Below are experts of layer 6 (counted from 0) of a mixture-of-experts language model. Rows are named down (a neuron's output weights, with its number) and show model dimensions 192-255. Each number is 128 + 24 x the weight over its row's rms, rounded and kept within 0 to 255. Numbers have three digits each.
Before each expert's rows: a language model's description of what the expert responds to. This comes from a sample of Wikipedia text that the model never trained on.

# expert 37
Description: Derivational suffix pieces ending words, such as al in factional, ic, ian, ist, ical, istic, an in diocesan.
down0:088120122119127122157154163131087127142103107114147110109073176128138118157118124091092084118126127159137140174155125096126134151128128128106160121098154125161122122106129139128134105127139106
down1:116131142156131127119094153132167141095131151107131123151135123167131131128100111129126129083190159129130138157148123142070115123131099128157125116117123125127128096122149101112144128110128187
down2:123132117129123155126183127088137130145103128133111122133124126135076136097136104127139140124120096128169150139153143068115124159123123131180119129136143103099079111127079137166180141142126179
down3:139144140130159107058122126118123181141150106130128141158119085120095124186140124161134162156093119137137102120155128134127103158129161098104164034161131129133079102111148124139114054092163149
down4:122122146114124169134102127108151174134128094077122131115076127127092131156120130131150128128139117150115126081124128171129122149140177119140165106126060122113130105119142196129104129109133121
down5:121116129171138129105153125124165129150142134163098122076153158129121143138093167121092117125150130121132139121134112150121110141127156171068142136132130138108105124165121125108085106129151152
down6:094137115115141104113171141114139137142130111117127107119114118121193144128138143131129145131084120148126175128132105136127101140113128123130101134082126105128071128113110138128120132126148167
down7:130140123163108115124108142122121125128125138145131115131144127167101121144141126114135142128134155126128137138130126137115124147188116108056128144075143117115124121118147110113135127146094127
down8:194133112119128161133133120120149126124084142120138079103094131131163119138112140126101119115127125124128165129049129145135117051125131101105123120082115138141147190134156137122113132127176173
down9:133120161115145129105120136126123087162095135100095154134130129120101130112101156147118142106124121127101130121139116127113129238150155157140048100151127128139099128186128172130129125141128075
down10:123156119106195148116136107114176142115137082146115094134141116138147129110114085135128142125096163132177142128164128113130123122125123106166130130116078128130123120133146044098138131127115127
down11:112133078113086159129134139128121117110130064119126188120111126149116136127108127124098117137092138145123129150098107123144146125111142119113135109115127133079147137138134119144114138071165105
down12:130130166128115177152132164111129135121102137156148128127130139148140061119154170097128113113124170126133134173073132135134129192075112122155121108099119125116128073145105100143128119180107127
down13:164110140111130147115080121167158129150113148117143128130088150142124209123103107111101141118131186130142163128185129088115137101128128079129128134095092129131129155137124128187098135132081116
down14:140093133125116102125124151098137164169141097130125062102137056135130122113127131135132169131131132098160125106141156142142123055126059121095145149124152096131119134144134126130199090151117127
down15:110137133164132128137143134130137128114142132128101129105146140109112165105128132140149150119115129134049139136181088118117121128096116129106133133125082118118097091160130129119165133085138126
down16:167129122123151128129113135196132081128096164166112134176109167168120108126139175128105148120095096133054104101134087128139119145127124111114115122170100105125160134136108148125134146104090153
down17:119155150132098132128084184124127107139123123107131111120126135144118142127168097176108139085126130128120125124124087147114121166115152208128150111191128118128180132128130119084141108107135139
down18:128101147146142089126130133127104112134129198154118143130142124145167073151145149138118108129154154170095154134130138050137128165124122119136183124120107138127156143122167130137145132092134129
down19:048099136130121091119133128105111123168124122126087128127082133139109067126112110148150129098131179108115128127152176112127144131113070130099128111129102109092133109124153161127095114135124074
down20:122127133192135165086146128141133131124160131119169137117129159105132125126140128090128211131124133132125126118141131140135167098107130128126134127131132135123138180130124176070131129159127128
down21:122136125152146116136143116127078152138141171155125098125128159129174080157176128104144144104098155131092127131105114093148122131135131031125127169107119127130132076130131082182103122131126133
down22:121162089085080134103125090127129118104125108174104133124152136152138124136116149123122146124116123142144086127094110083137126144126125110135122140168172134127121112122138144092093131130236167
down23:132128122099128114129185119123150143073094140125148096109079133119132186103138131134121128134125176103129075151101130127097060144172105129106180141132145128126108131115130138128152097171110106
down24:134149161143138124121112126172156114132114098160071127101123125127105147147195086108134112118125076127123134128116109123133128125133131133205137123137168135124149136137093121176121117136136111
down25:129048108113066161078121114138132161129127144090126146120133128187085117169125142110132160130136101123127127150128129138130128095183115136086128136148134128148103145128120168097099104110127192
down26:148167124134159151154129168131128137111144174075111085151119103125126129128063133143140122146125154110116088135130132166091101094140153128127116115109127151125121096113154143127095125119156095
down27:131089142140098094119097133097140146155163076136111161110087140076147127114143134132150119099132127113119113117129131179123119127097102140145147039140105055123132155110069130131116117131119133
down28:132119156135096128161136095123137141152112172136140127148122136150141176124150099116130132153128144131127115128152103186089153159137109125109076157178154150177113105143143103125148112120151156
down29:127154144111179129146180132122085128136125109113124119090148132132130124137095139123128129138045137129161116053143127123130091117110135103126133153145131126142129154095186117165152149099114147
down30:159147106128136097093066072137128115134067076113109134126128127120125121153106128141132101143079139126125121121108094116174111115083131135151119141128091143127132107154122130124111135125123156
down31:127129134084133122134167102105114142137130156100115113074148116132130178084085138151212136138106176167094143128134106157149102121089122129140128115077100151125111125126162163130069116120130134
down32:191124128144124155112130126113127134138085137069086133137178162131107097095140134150126120121146156160129133083067134147089131096151155113112122175127116155096163092145149147134130128124136138

# expert 56
Description: Head nouns naming a person's role or an item's type after a nationality or modifier, such as footballer, politician, player, films, Prix.
down0:113127199129127130128136128130149129152090191147095150129127146129080114156169123188112142113137101136126111132117109135116120132141129179129093132133137130127127100167114153131128132128159148
down1:174155120131145092097135149137127131139136081153162175072088153121136146127167121148149128136136124128169127124171201096091157139107110094115111139221155135126139107106125113124142127108141153
down2:151123128094151149104142130118165169128160118141123128118129132142133134115090143104130126152128163093145119113142158165172215103171134127121118111119131136152126135124130125137113135132112120
down3:131218124128128127153122123127119095128135126133126152136104160081128110181156172123128125145128103136159104147133046200125138128114102136135112126126139130130128124133127144111130121124143134
down4:114182158154109143124150122158128168069177128142131158171056122118102121133132124149106159163122179123113120124145118113123128116121156120114140111126146150082149070137141151118129143148133092
down5:119096122093104127123121152115155133134128119131131136143116127140090144129113112118148124126148110128114106133126117110135129125135125169128125090134130078088126122115133123128060159133168129
down6:156127139141101183129128166105134129142114108142107151127130129114117160155122108125132145155147143139165115108128112164138118170110134110113068084131128121112092111130127203121095121135128099
down7:128120139142129188143122126114112128126119181142133137123183111179142118129144128121083130101147128123139161110103111157150121133128116139105104130134119097131150131160126143165126140128119158
down8:129118122133132126142120131127135112157128121135134123178127145152098154111160129140100149157127134093148119128087077173128150101120134157116119128127124107126127123141123093156068114143127161
down9:095174130119125135126126111103118125147127126125121143122089121127156126105130130136188145111126148132120105102187127100158169129136113139104131131093127123120199181120134086170117140174107118
down10:106155130127078107122125135114151142125114132112133114133150123098121115086125149112130140132101128098119093129099139129122083111138149065090142127116103129158129153128136134094127134152124153
down11:130172127147127131148135126129131141128140117106126137156143122141133157088199197125143196128095108144121132139127168125161127131129129137131126123122081123125147111144128121149110128129164111
down12:116146128138128171125129104130146101110125151114143136122164133102117131095114131126165136125170176153073119152161125124145135142130151126081129154187171114134101116116130052125115119160122111
down13:125136074125161166133120128126143129138125129143138136101159137126114110082140129161140119111148114129127128129154121134100118138090137102115143078113099099125156131157145120111153121092095116
down14:127147114097132138096109158137140123128129132125122097077139134133143130128142143129132075147131148122072125127127218149129117181149121117159143090129133134150126076086128127151125137101108128
down15:146134116122156167127114070110136128183122128132141137134132074141140122118126119089134137115126148128182157099115140126147135147070124121102126122169172115128128114129133097132134115136117126
down16:128127143088135114102165167161105131131111153165154128127133098132155191130110139143167104136168184142124158121158140140132108093122118148062138135126157116072137126103143137119128134129095118
down17:101134071140134133081133128132125123137188123104129127128132148123170128097111135110130140129141193129127062112158143126108120130126134109120117166138080132115119122101129130126094128129099093
down18:133125121147149186116123102103098147115159133115096095140151094116127144137128105119118127093119127134134129118117112148127141112094094132106111121124135114122131131126133126165142189106113056
down19:158146112113127118139128136079103128185103105128103124150132125135138104135182125112172105124159106154130140173075120135169088104163190140126134124139140128138138129128174068104098129099137110
down20:128129115136176133116131152125135138132130126104186149120119143144140121126130180127133161139109153103092118101121113131114130123121171124128164110175134017131125106122115132106123163133131124
down21:114107082186088130150120149135129051118149139143114111127139122152129129182137143114073079109142128129123114124134098128129132128154145164088130107157098111132132128144127117142108125117112127
down22:156126129129113114132129129131122101155137085122149121107135128110107173131144187115138129127146141127150128130165157095092141127115149119102140138095131167140137197163127110111128111133131132
down23:127128128129122127173122120124131112109078121134129117098157087129131130114115113098109107186129141141125096152116121128091128136159128127126127149123098138116122160117170119129162129121129113
down24:127128118058118113129140116118128133131155148096093139143123110056129141115131125127102159127137145123134132156137128125131131144132175114117135128133079127149124144154143089181160076161137130
down25:131142136082165135097085125097147123114113117137114143142129129124126122137116125123115163075126163133106107141136130167169130146131159143105127129134119124124139154161150125150119126124159103
down26:121119097124100128136107090136128173106129139120119129136112120134148153151145112096077100128115112124151200146126144119126129128129124129149119115097129121129149123135182121120109126079142127
down27:123101161117131123101129084099135126135144133130133127153152130088146126138128185108158129127093125123127129127203131094127150099153119131133111116126114114127134122113101155134140147131096139
down28:132154111117130127131126129144139138131102136125126165132080123122128152137127090132138146125124116086130130125127127147148075120148111130113122097160131123128130107138178130150120123115174146
down29:128132143102129125128136129110157111124134115127123125111093108129120159100127170138151126114086146128172091133133121139110127133137107131135151104124116129114116144139126155124125125123096128
down30:118105080084125085136121124102121109127105127160109138152166142121142127173101125131103096126128163135129101194111107129087125109128129148133142119098126128114132139172140131109127110140143156
down31:148160125158129116142133136139147129169150136140081131050169133145134163079108125115116144139137116125135137113176149112146143128134128105191106068089125132119132126127137107085115164080154119
down32:121126132128128154192145137146133129115124134105097120141136096120109126129116112130124129173119116105089118180121137109130133098154128134129168075149169135158194128142117128121083127123113143

# expert 16
Description: Digits inside tables, coordinates and parentheses, plus verb particles and adverbs like up, out, down, along, home, together.
down0:149164148169129122128134119120098143151164129130113147115148143127160169172093109107108162119154127128165130119112130128155149152098128147182125124113131108115130151138111120126127119128156128
down1:155110153126133130129122107118134164070080151139168130129134122138118126122128128137113139141116124113116129144144105157093107151129105139135128130131140099116126139130130125127110129147128109
down2:120128108124139171149149111112133158127118171088209179122168119128106102152137135095113096150117129105118142120090127139089098119126129113124186152086147125127100165164136141125077160128120124
down3:128147129133122129124029119128103123123117129143083107158132117150206151125131143119135128104108128132132140131123126155128166121127128122130093136150131082142133150156136138145126112193139129
down4:098141142074108116144129128142119130125113131130129112102134116124155145134135155111122131125121130183122107166149121115116138161094135114115162120132128131118169106133139130139117147173155100
down5:128118120154099105158139130152124152072160161153130116171130176062163150158121126130133125131161130119130125102137131101124091109176151169143168135117163150137081106089117146149127102144114130
down6:132127179161107107106159124124151135131134129149123118118126164197119140113127114166174131120198149126070128108158153132130147150106099118134133128127191119049108081132126094127119130108117093
down7:127120116129129132142128093099145133134128096130121179126176137127168141130129074159128121170122105138129132124160127142150136172157135165126142128137115094219133119125121142103182130110147124
down8:140130101114126099094099139132125124127114100116145145129147070185090124119143121153099120118135062085129105119107179131128140115196189112048109101057117132159133104145128128141119119116112132
down9:110131116101130130102150128189117129128113136133116117158134153155119158107200163153129134123124133145066133182135153132134098063052124116125134136139123126120155132109140088138147129118131124
down10:107171138109140066131142121076079155122136084139138130125136196129124198159119127138169160129109128120117088084148149098169143128030179123071148130128128090109171120129150134081094128086104137
down11:155139116111152111118156083111129129163071121144117142088108145138121125126144126133107111106095121108156126127170131134130170095133043149087166136129139123133128163141148129126146125111127176
down12:127095129177082116160134177114169092119108124140174141076146110124087148131135135122133141124123125128126163130128125074118118123116125107130139119139116163138094138125119124131120152130182140
down13:127137162149104073171138154157127127127202127127152148109124129094101126115110150160138128102086149090175199105115147129119123127093127145109132128127150133130098127093069168130076151135133113
down14:155141114114119115100113160127206119132112175119161107130097128123117109129131123141096129112120169095140136130092110176118115081170082089108127132117093132179117143132170130119127128110116158
down15:153126159143094097065123124129133103127133116121123118133121129121156116154139124125085131166123135170146144168124111082140127082126137126085127139134129143142137125133128091119134097180127141
down16:164166126123114166134147117102085097126138084098123102122166200143149116127173122128154129136110154127114116123152121109120132122127132119122116142132127121186064125120133119108136193142128092
down17:115088075116070137112103125126154130105115121026111122186134153103163153104126128140136138120186127125133155132133141117108127168127147167121128119131123113134124087133128120149097117147145145
down18:116119104159163147108112125120119108119117111120148169125203143134132142145149126158126202127110117096109163128141111119078132136124127094080134148126107099123099130093143128136124130109116147
down19:108128150111129117163158067129086106161088160130144128145134118112159135112156111141126142155142183141135159142123131168146127163124198101125128123122157138099124117132152120121131125127128118
down20:140108075119127126118125095133097102128173128127126128116072171132075114185126138124155131131135132135126130098124091130147129109183131115112140096125129122128128094130136147087109063139149053
down21:115069132155137127132128128132122107115073164126102102128139139119145113169155126180119111127153081124140127136134111169131136129089096153092129129083119142128154128138105202145129125105112136
down22:111115142120118136143057196104098134160148152194140128102160124090171137133086147121128130093142119128138113131055107124091122105107128124128154099102123129126126173127125136123126127152115128
down23:131148129125171132103141123127130145153135139159133128156134127130097122150184117125116140099101154085127063089096126118143129058123120127119118147119125131125183128131137128140083126115094126
down24:106108095185130133130101136136124127132160167129110134166138152143089128157116127124123133092110128132129104129127125142148129121114206153125164133023163118124169111111151108127126150151113113
down25:158140107111127128121172151128129135120122131129122144126085140136146127090123113089127128141136103104073125122164142095126116097222137108092188135185125136157165123100127153122128130101191129
down26:109132118115144128153128090117134129181129108132124129132133023123163125120147123133133126128169123114128121099132105128142131127126126135115149133138112124134146115127137116113124156159135090
down27:143119192135133121145125114107130119139129112123131085118148127125133160147173136130127201118172125162131155095098156128116134127183078144086128130156127103148139104117112127077087127126060103
down28:072129124132100117130132186111127156128129112115095138114126125134144146127134151148135064118105118119131128099126131095127103130134099129122127131127133142129144128157133130127164124124149121
down29:148127165139117166131085109148124114138129131099126124129167139153156130081130126093109117161136128102148128123143122127129145121137133170137145105128107131178098130117138139124126097104181146
down30:127093125127138128092130127156139134139134128124136167128125127141114126113123154133121136156087128134097126094107124163148135135090121112077122058143124122141124165111194185131128132074111127
down31:132080116133111127130130123132125128194105121117120126170160127121131099105123119146099115089129120139154151128125153157083115167127148136104129112149146127119167130071141148128125130115147137
down32:148142123127126149084128168104129119118129076070125139127120086119133135111124098132111114141172144115126134088170180110163132183120117066151112126092090127180095127121113171086162165128108131

# expert 35
Description: Common nouns after the, mostly places, roads and works, plus compass directions in route descriptions, such as town, road, west, book.
down0:163172119122134133138079127127129119122094129126123152182127136113094166093146149144116116116154108139128138107155148121132117135158129147140127096095044114116134106147162114126162126086138128
down1:132169125122121130127137129121103131128155122121046128107164093129140099126071154126133130124103184099088110130142171103125121129087135085109171156178140156114117152140081108120135076128158113
down2:125078127128153146128127139136126137171118128130191167137101121130136105127184087171125135102104113139107130127142085125112125084127148073151096134123104102123134132124161098135129149127078126
down3:109188124226138140185041123115122136119127133134157130136141128153157131145129173128131156134115119087151135135123162056101128146111131128124131130137127134127103117149138145138136084136137093
down4:132108171132130109163101131117134142142124161126120134113134129150128167180135124127110129077129089141129124127050091151129126112118115127160095090101132143135128117152164120120120119128092168
down5:127122159106060130115116129124175134121131129137126129070149114155138129145118113117127122154136071137144141107123148137105113137136128154128126101118101098103094158140121138159162113072129128
down6:098129120097117159121129126151136131164172196110153150128086134109130140131113184112109149096129113127122136138058123113145125134100132070189124130128134127130087129108121061128119197130062129
down7:101143133087131142127117165117121117189138096077136104146096128170082144101115127158216129127163142141132159128125140128117133147124181129128142129135131136124097128130126113128109115128074141
down8:125125163134128158121128100122113131138133096125139130171089125120181106138130132114125130136125166130132086067160126142147165129140131122086186101174153124162154126099125144133127119162131122
down9:099120101126115103123091107131165126122133149127132153134077112152133151128109167120130123132099131132079120093212089114146114096136111118120118077133104113134124082112143127111137148133082114
down10:134123128135148130117093153090126165211122118104115110093189129123124177101083159137159118133127143139116150124099128110139163135104118180114100144143128100128131131135100111105162144171089129
down11:145136130130106109180144082128129117142136129141146064189104089119129126166145155116140131212114130069157169166143103172133134128126094128124104127153098145118131151128131165117103098122132138
down12:203108128127082143115140137127141087127044119146129130126130107101086142128130111123112096127107086137167130151111092169087087141150131150084139136126176130131088129133154128126133134102135107
down13:104159109127114094066126116145127151120138132122129150148070119129144132183126118131183109120145106137114126098148117110097128213127167126145117094100126099128123139192118132128125130139118133
down14:173097158139113155080125155141126152132060112143119084124172123177128123141123128154111107037130117135132136094114164131158138128108129121152131196131135132110176125111126126130164118118162125
down15:108101119137124097124126156144102128092155118126102132133084130124098171138129136122101125174128147075113083186136131109127123165147130106159128126127065128126105125134112138111130132101146158
down16:129099115126124148139169095129144119114126117132104117098162093179108119105091130126123120139124190132120125154165135131080108128113096139152129131130119119160096127128150137137171120122167142
down17:110170156102134129127127127092205127105131155132112126132125128138098120129161160128123129128137098128135121126128135117082119164099100110098129122195134127158088136131109153135129169083127095
down18:128150189101148184128127107110131126126123092147131129109117138140167122102081159122163125136093133125158126116110123125151138140124127145130112138139110125127130119140123130121128166163139137
down19:123117176142127123150125088131104104111127129146107139141092121125118128159155157135123105131129117127135127103144096128140147199127129130134086108122127144052143126126094092123139120089120104
down20:142126128123127132201068127135123128148076133130124129126122103128129134091073126151124115121134128136130132130106152134145132141157133123129107107118129138137120143122122120118156148116127132
down21:166110129232127164136116114139129115130125105126133135123111130153061125118110132152124140142159126114124082106174177128094132116133134129176113139111116155200123144125158159102126170095142155
down22:126159114153133182140132134115120172123107140117131129095119124138124123101161127128119128127072128133138136126125121105136090079128149114126159141124125113144131133072130132142131149144117166
down23:141131152110164188122105177129139122113133119138103135125101133135137131128129138123147151112120131131100144125123120139150133081131113140161069158131121124040159140128155122128141099128111110
down24:144123134138111128114187124138150131134116125110140127132085079114092125127125142116137175127132123129109146145133075161161118158114135178139117124150143129152082184119115163132066141106117148
down25:128118129131107131115091153127138158141107132126151112136133151174139122121091129193111085119109130161102142121113201124127128154119132129129107140136138107124148121119127134142130132132114119
down26:129174125143076176190119139131128128153123130127139123134192102122134120130158094126147043118137124120135175072123148117187134131108113132163175128138129145129135170132143159132131131122124131
down27:079115140119113138162088150111128126138118155124160168120157096144132136137139162153122111111071071093113107096103112131114164116146128102133144129129115158131117132111125135107096132134143104
down28:102130074127119127104108103126127125152149125049229139120109126124135080127128135095204131134129138145144110132111167091131133182065152131139123127128124133098108152141086118126109093132097135
down29:134129110120095163155140128117119119129132117127106109131084124154141128169160093122168114162131083127106105137131151130105117058133128113153115132104108161100116133133145093105120086128129113
down30:133144124130134114127123124165091122126144148176128124132138133123145119135122128161131134132136130117093076106140083111127133097166126108136106122143127132141165065125130105122112105130104114
down31:122156137128076149138093205133101135133113185151129079115127111133137137126123074099139136130086114151144129084126124133160127149116128133112071116156092112129121127132064113162092130119098128
down32:098124141128088135116128134106062132130125112083141104072125128136116129127143202167066149129117158119068085127145125134170153097121139099129173121125127123183137178124127159123117140122139135

# expert 4
Description: Word-final pieces of non-English names and words, mostly Slavic, Turkic, South Asian, Nordic, e.g. -abad, -istan, -ević, -ova, -ija.
down0:116114069113119137130115121163127149119123172127137134118084134132146164130064129146141139103116106108115129128131144098100123144129128123120175131137129130087119130108167127117093132123120134
down1:156129087098112104122135131127128125064130187015124167128123124136146114126150115120104120111112100127129124130121110080124117090117092088141115136182105112157127135112098138108146136087136118
down2:129128133128135178213117131126109128129121149114118178145127140125087144089083131136119135139073128122135124134123177137133122149206124126097129123130128128126129129135128129120134155121100111
down3:133121123128122130139123126127122094128127141134149081146156127138167178106176120130164111128147196086076174147129171129127131125159127122133121131164096140136134124158128134157172125069126128
down4:133090137118131197139116063138185145107127128119131180129111100149087090169148124128101154134114126156133118132115160113131132080127129183135132131090127134114122108106159119164128142132124133
down5:135129128139095125170141200094129134129126088151116113128144129102179149118105174142134110141133138103151109178128118132220133133132103121178090128111131142144082129132129128113153117133199103
down6:170105153106088111130125141058129129129135197125076125118122104120119155079129131123172118108105115088115108147120130112128118194140126123185091133135137134132127130136134048124132143128118170
down7:132093133128118167131095117125152122160128071148112128138109127143173141117122119090142156071081131147148114061117130076128154083128124132126141133138134117127135128151103136127115115128181177
down8:129143123125175127136132130138128151127118128131128125152137108168132136126158086145101140072172160085131149156128137135159088103176129158135128167089187167126064154046130128122137113146135120
down9:142049045116145116121124137164130120099163116126126189170127160116126118117140084126144089130102128128134129109103100181074134172147128102130135152140105115097098071153137088119157127127103128
down10:178079140124136122140146073127114119146118060115097101075129120144137183123063105122152108193025113149150127149128145145128151130120146132176141136076134133139098124137137148117130145120120130
down11:152085128069133130114127127128058142128177134083120127111130126139106109133146139144129115131126126128074136110140132124124131155105140098125180129180116128131133109113139165114085119121137062
down12:141120121099108088130122158156109087164131128097130173132131131102110125138128152147114118095142105073127129091148103110067126144119130129133143122136148129140158139110129146131102130106111135
down13:119085128113127128128131068151131129089097133105141135113150138120132145147117141095140109126115123139156126155125138134133126155128130128181122140124150137131154156129193121114131123169156100
down14:137140133077100103112114084134110120135110129150120128126131069130205113136175125145128144168116131095099145125154131131110136129130130164151128187107125136119129119127156133169087136113147151
down15:139130130129081132089147146138123123115133175159128102213123181130075128145144110124128130137127140139162123145126139097119117087146137126127124070137121120129093151211154127088137150135112161
down16:087132088163142095122128107122141122138126128147142120127144137117122128105136130104121161118126115131141132129127117130104148126144127161137128186116180142112127125134144121132144109126165128
down17:107146101126156184120140126145123131108124122146129124167118128156129124124132169128147073145122091162076110083103073127114125163128155132135112103129125188125153091118135128094192149143065103
down18:121115133127125105084138125125138126139128109125106115139088074167142118086065129128134141120112077085105120126137162139130121120123169139099134128150165129129130109088110147147187138167133131
down19:130103122130127163152154125133104143163052137124186112122081107154148156109101155137128164135153074149129129120158150140099131091090116102174127129116128133123129117083130123120126160207125118
down20:108108180120105164168136131142129171143128120181144136139131138138127132145126161129141132130105126087129123131130125138129156136142127119094128181130131131128104139142056138126147159106150124
down21:154083128139161127132127122090068118135115105151101122137124111162138167143076127128094134162125091127079143154123140140129125203128136163139148177162113118155126122131137237127175117093120140
down22:099099139154130136133151172125133150133149128115128133159134137158100109132123061139135148121164173123127171127139102133115127103104128139135132133108126127133126132144165093132135153129177126
down23:133128138152150140145134121153160127129088118133127092099180212138141130155142137132125130130160139120155121152128106125120131176117129121095140139127140113164134120117123138111117123162141173
down24:121128044145129136112127124124124128125129145123101170149145132175127077178155132145100127128132126120177156136126114147171135128160143192128123159129167149128094111109142129089122107127147120
down25:102130131162207130137107116123123119131115126206146129115137119127078110136121133105113112063134109117160096125072167135094098046134126155123136099107122110064096145127122134127134111140160130
down26:135092142138172097128158117119130129150126124139128109118103119130178124115145126130126114129085126154125104128123144126128116134133140124128150128174110139082103124133128106122090130138147109
down27:130148142125153119093162122129170121150125127126126106171164123133112132112142047112172171132124130119117151197142122127117060157178167131136132162132063125159133132110123064132172122127131075
down28:145138129139126110107105067127141145117100158077135159127127082138131104147072131131154121121139134126130151124123157138157088153143119145152122128140131132115104113126134121178121121171108084
down29:126116161127166140207129127169087094128058138107137122124119102115111136133090169146131130130127149124064119087128117124097116134162180134105198151118143122144167126140130135120160126127131143
down30:133196115119127123172106072168131125101143164145126161138068145117122098107122155126133128121131144130169128169150088113085152125110080136118081121129110109092154126106114156145106106145128135
down31:078131150129134131129149114100150156147082088123134128121102156053119126151163143129126129166079119135127185144126128098132130113120126130109120125104126125159092171124131128125108128134128119
down32:126131130147139136109127126099128054122105102104156143125162123128118132114107139097098052141138126123143131128127122127121129082118115094111121159092115179136171156129194117134128141129079103

# expert 29
Description: Final pieces of European place, club and surname words, often French, German or Scandinavian, such as Hässleholm, Glendale, Tranmere, Hôtel.
down0:069125142100131116132167145126132127164134140082104139092126141130129116111112107125125167153143127144157163127079128106171129120098150124121116116136092150176145124122138139128128159126103126
down1:122127134125108081109117144187126134128154145089143119161128126134061104166123090162128112130097119133104095183124140122121129151072222126165128144166127125147139127151135121130172105145124134
down2:127129147141201138132123169132133121149126125156126120114140157109118119149123183144129138126122128131131116146151120114146122133131132149167131139138114127146124116130127103141143099140137124
down3:146126120126175125109112144127100121148127187153113117100091112178147132123122152063129146142099108133085143057134106123140133141186127101144111152146128143171128130074110170127132127125099115
down4:122128117069146126138130129121119112127130132106098114148071113128176106113102104124141149141136145121161076153137100133087127129117128129131133119138129122113115128150129131184126132128115128
down5:127124137135140085143125089153131101124129121195163119094144099114118130133195104163147106128158127126115122129118126128141146126134149118121136134135129139177089137125146091111136125104124059
down6:078132125142127099142122124127093112134132164119172101105115125120141129105127120178112132101098119129050128090128111115129134156104144103137139114139152103166174146121128124130172108123127123
down7:130072128105142142121126143151070140144181126104127127113044139124118111134123157120123103128136060112125101130184144121126118126098134136145133086114100118139111131116133141110120146115155096
down8:131091090145166127104163130123141127127116090124127049126100130129127139092168086127131128122152119144136168107127113127155135126129125127090125151126120120109161125129124123123131114130121155
down9:117119123095111104144129139155083118128130136141168100128131108130091141132127117131065119102125127148088092189109135156126130111125129123144113126110097128098127148138128128132166089113127107
down10:139070124111115129096095098128153126131164123128131159114110162105120127128149127172132136162179124075185126106123103128122128110128124140171129111150103128131136174113169125116148144139131113
down11:128131121127149127125092119080114130135140126161125054124128131115128122128108129122136119105123142155110132134132118144119082145142127125118141164144156123143134153112123126029139135115108130
down12:110156122128123119085114126167135130112125119125116099151138135127158123140109133127130158129131118128146126106147123107132131118114125139108099113181130133129125125085106102074103121091181143
down13:093124103145138150070081129118106109224099084121177141111131104126169122070129145139142127159062122133139165042170103118123125131127149121143133130142129106123120102129109139116124147134132134
down14:123124145218108113120130089073134133152108108193129094186131131129099166146121120172131119164123097157130120127096132117141141173127129125138124200125114128113107130132117126190108107123127089
down15:107119133128147129122088122137175122130160148098133113128128150119093169133123118134130165128162096125127127125129153108129129123172145126127115121135105094064132171130180125124130155113144123
down16:128132130127150150157131120125147186125119135131141103127131128125127139130102161133124059100108150113129141137141155193131129118124126160147110091100124134160168150133136105115130128136150121
down17:151113180075129124126113145152109114130118131112182137127142140131133087131145139135145142159101135148119117134115185127123145167151156139168169103210092163127151133158110127142120140142115146
down18:112137130159121132074137135124132120115110127153143094120130162120133132170116080083132119150129142133136125127108149170136048126096109158130123116104121157127131106127154123124128082155122153
down19:113198121131136122127143121112127164106123131180080150127152144115101169131114123125139140123133134132078112144127128144173126129125188140161120110132126126128136164129120070131126173122131128
down20:137157102171159111129096220111053123088127115095128140091116118146135106081146104166086128127132127163121128114118108128155129125130131117102084099114129123177128128135121132127131135124130163
down21:143131131106116165067107112130117124168162123147149107174131126081125129124128134129127134128128128125125138128105105142132129137132127144142122143131136088075120065181149142127079125170132128
down22:109156117124140115152167120140135145155122133113094154150107130132123063103117133123160128130077128129120114134136080125177136132143120111127130131127148116127214147126149130149128118147120103
down23:119116124125127201128089116113128122136127091108129124110092148129127156106136146154166129138137128158104128093112184107153142155133120165119126128133142073087203087144107135128131107117128142
down24:119137146117114163095169147109096116127129129118131124124165097135131122200108129148108137125131137096129160127127114122124116141122123120075094130128084121141135123119140132123181124123164099
down25:108126162138097144122131141062099147138129155139064129129132131156100139155129115120103130128093149124129140129103138152125139203129129114132137104153181112139129130121124117126133134137189101
down26:182126091122089054094133111158113057126128138105114113128067151109127107058156129149136129126121112114145061140122121166145172142121100124092112123128125145124137142088117129091129148125149143
down27:126130183093124130127128072128116134068130074155140129124134109128105122140128131094189084118132147131089127127133130132110100152089117076099136168153132093165123150123086127130129129121118125
down28:134175121097107135129069126138151148135116115087134130092137165132128135150149132122131091129108117087121132130134188121130126133118161104138136150098134166137162151126129118119117146126134140
down29:124089065152125134146137126108129145125142119134131080098110095128191131121129117140126095129126131110147114135104123091088143103127128125083127097130072124118137078105061130119110133132160131
down30:140137163100133118130152100132126155144136118136128140127071130116117148156081149130107102141138148142184130133119141102126097135083073088125117134116106130130194180129123131143119128129124142
down31:150091128096152139153095121130111129162089129118128130105110133129145093178178159128128131132112118113128111128130085120137127095128048179125082119130073128077138091125126141136114091127117123
down32:129122085128112118163117141137115136126111110028093127096133118127131159126123130140175135127032139093124109149092132139137137126125152097138095130086145115148140137117086146075133127119122136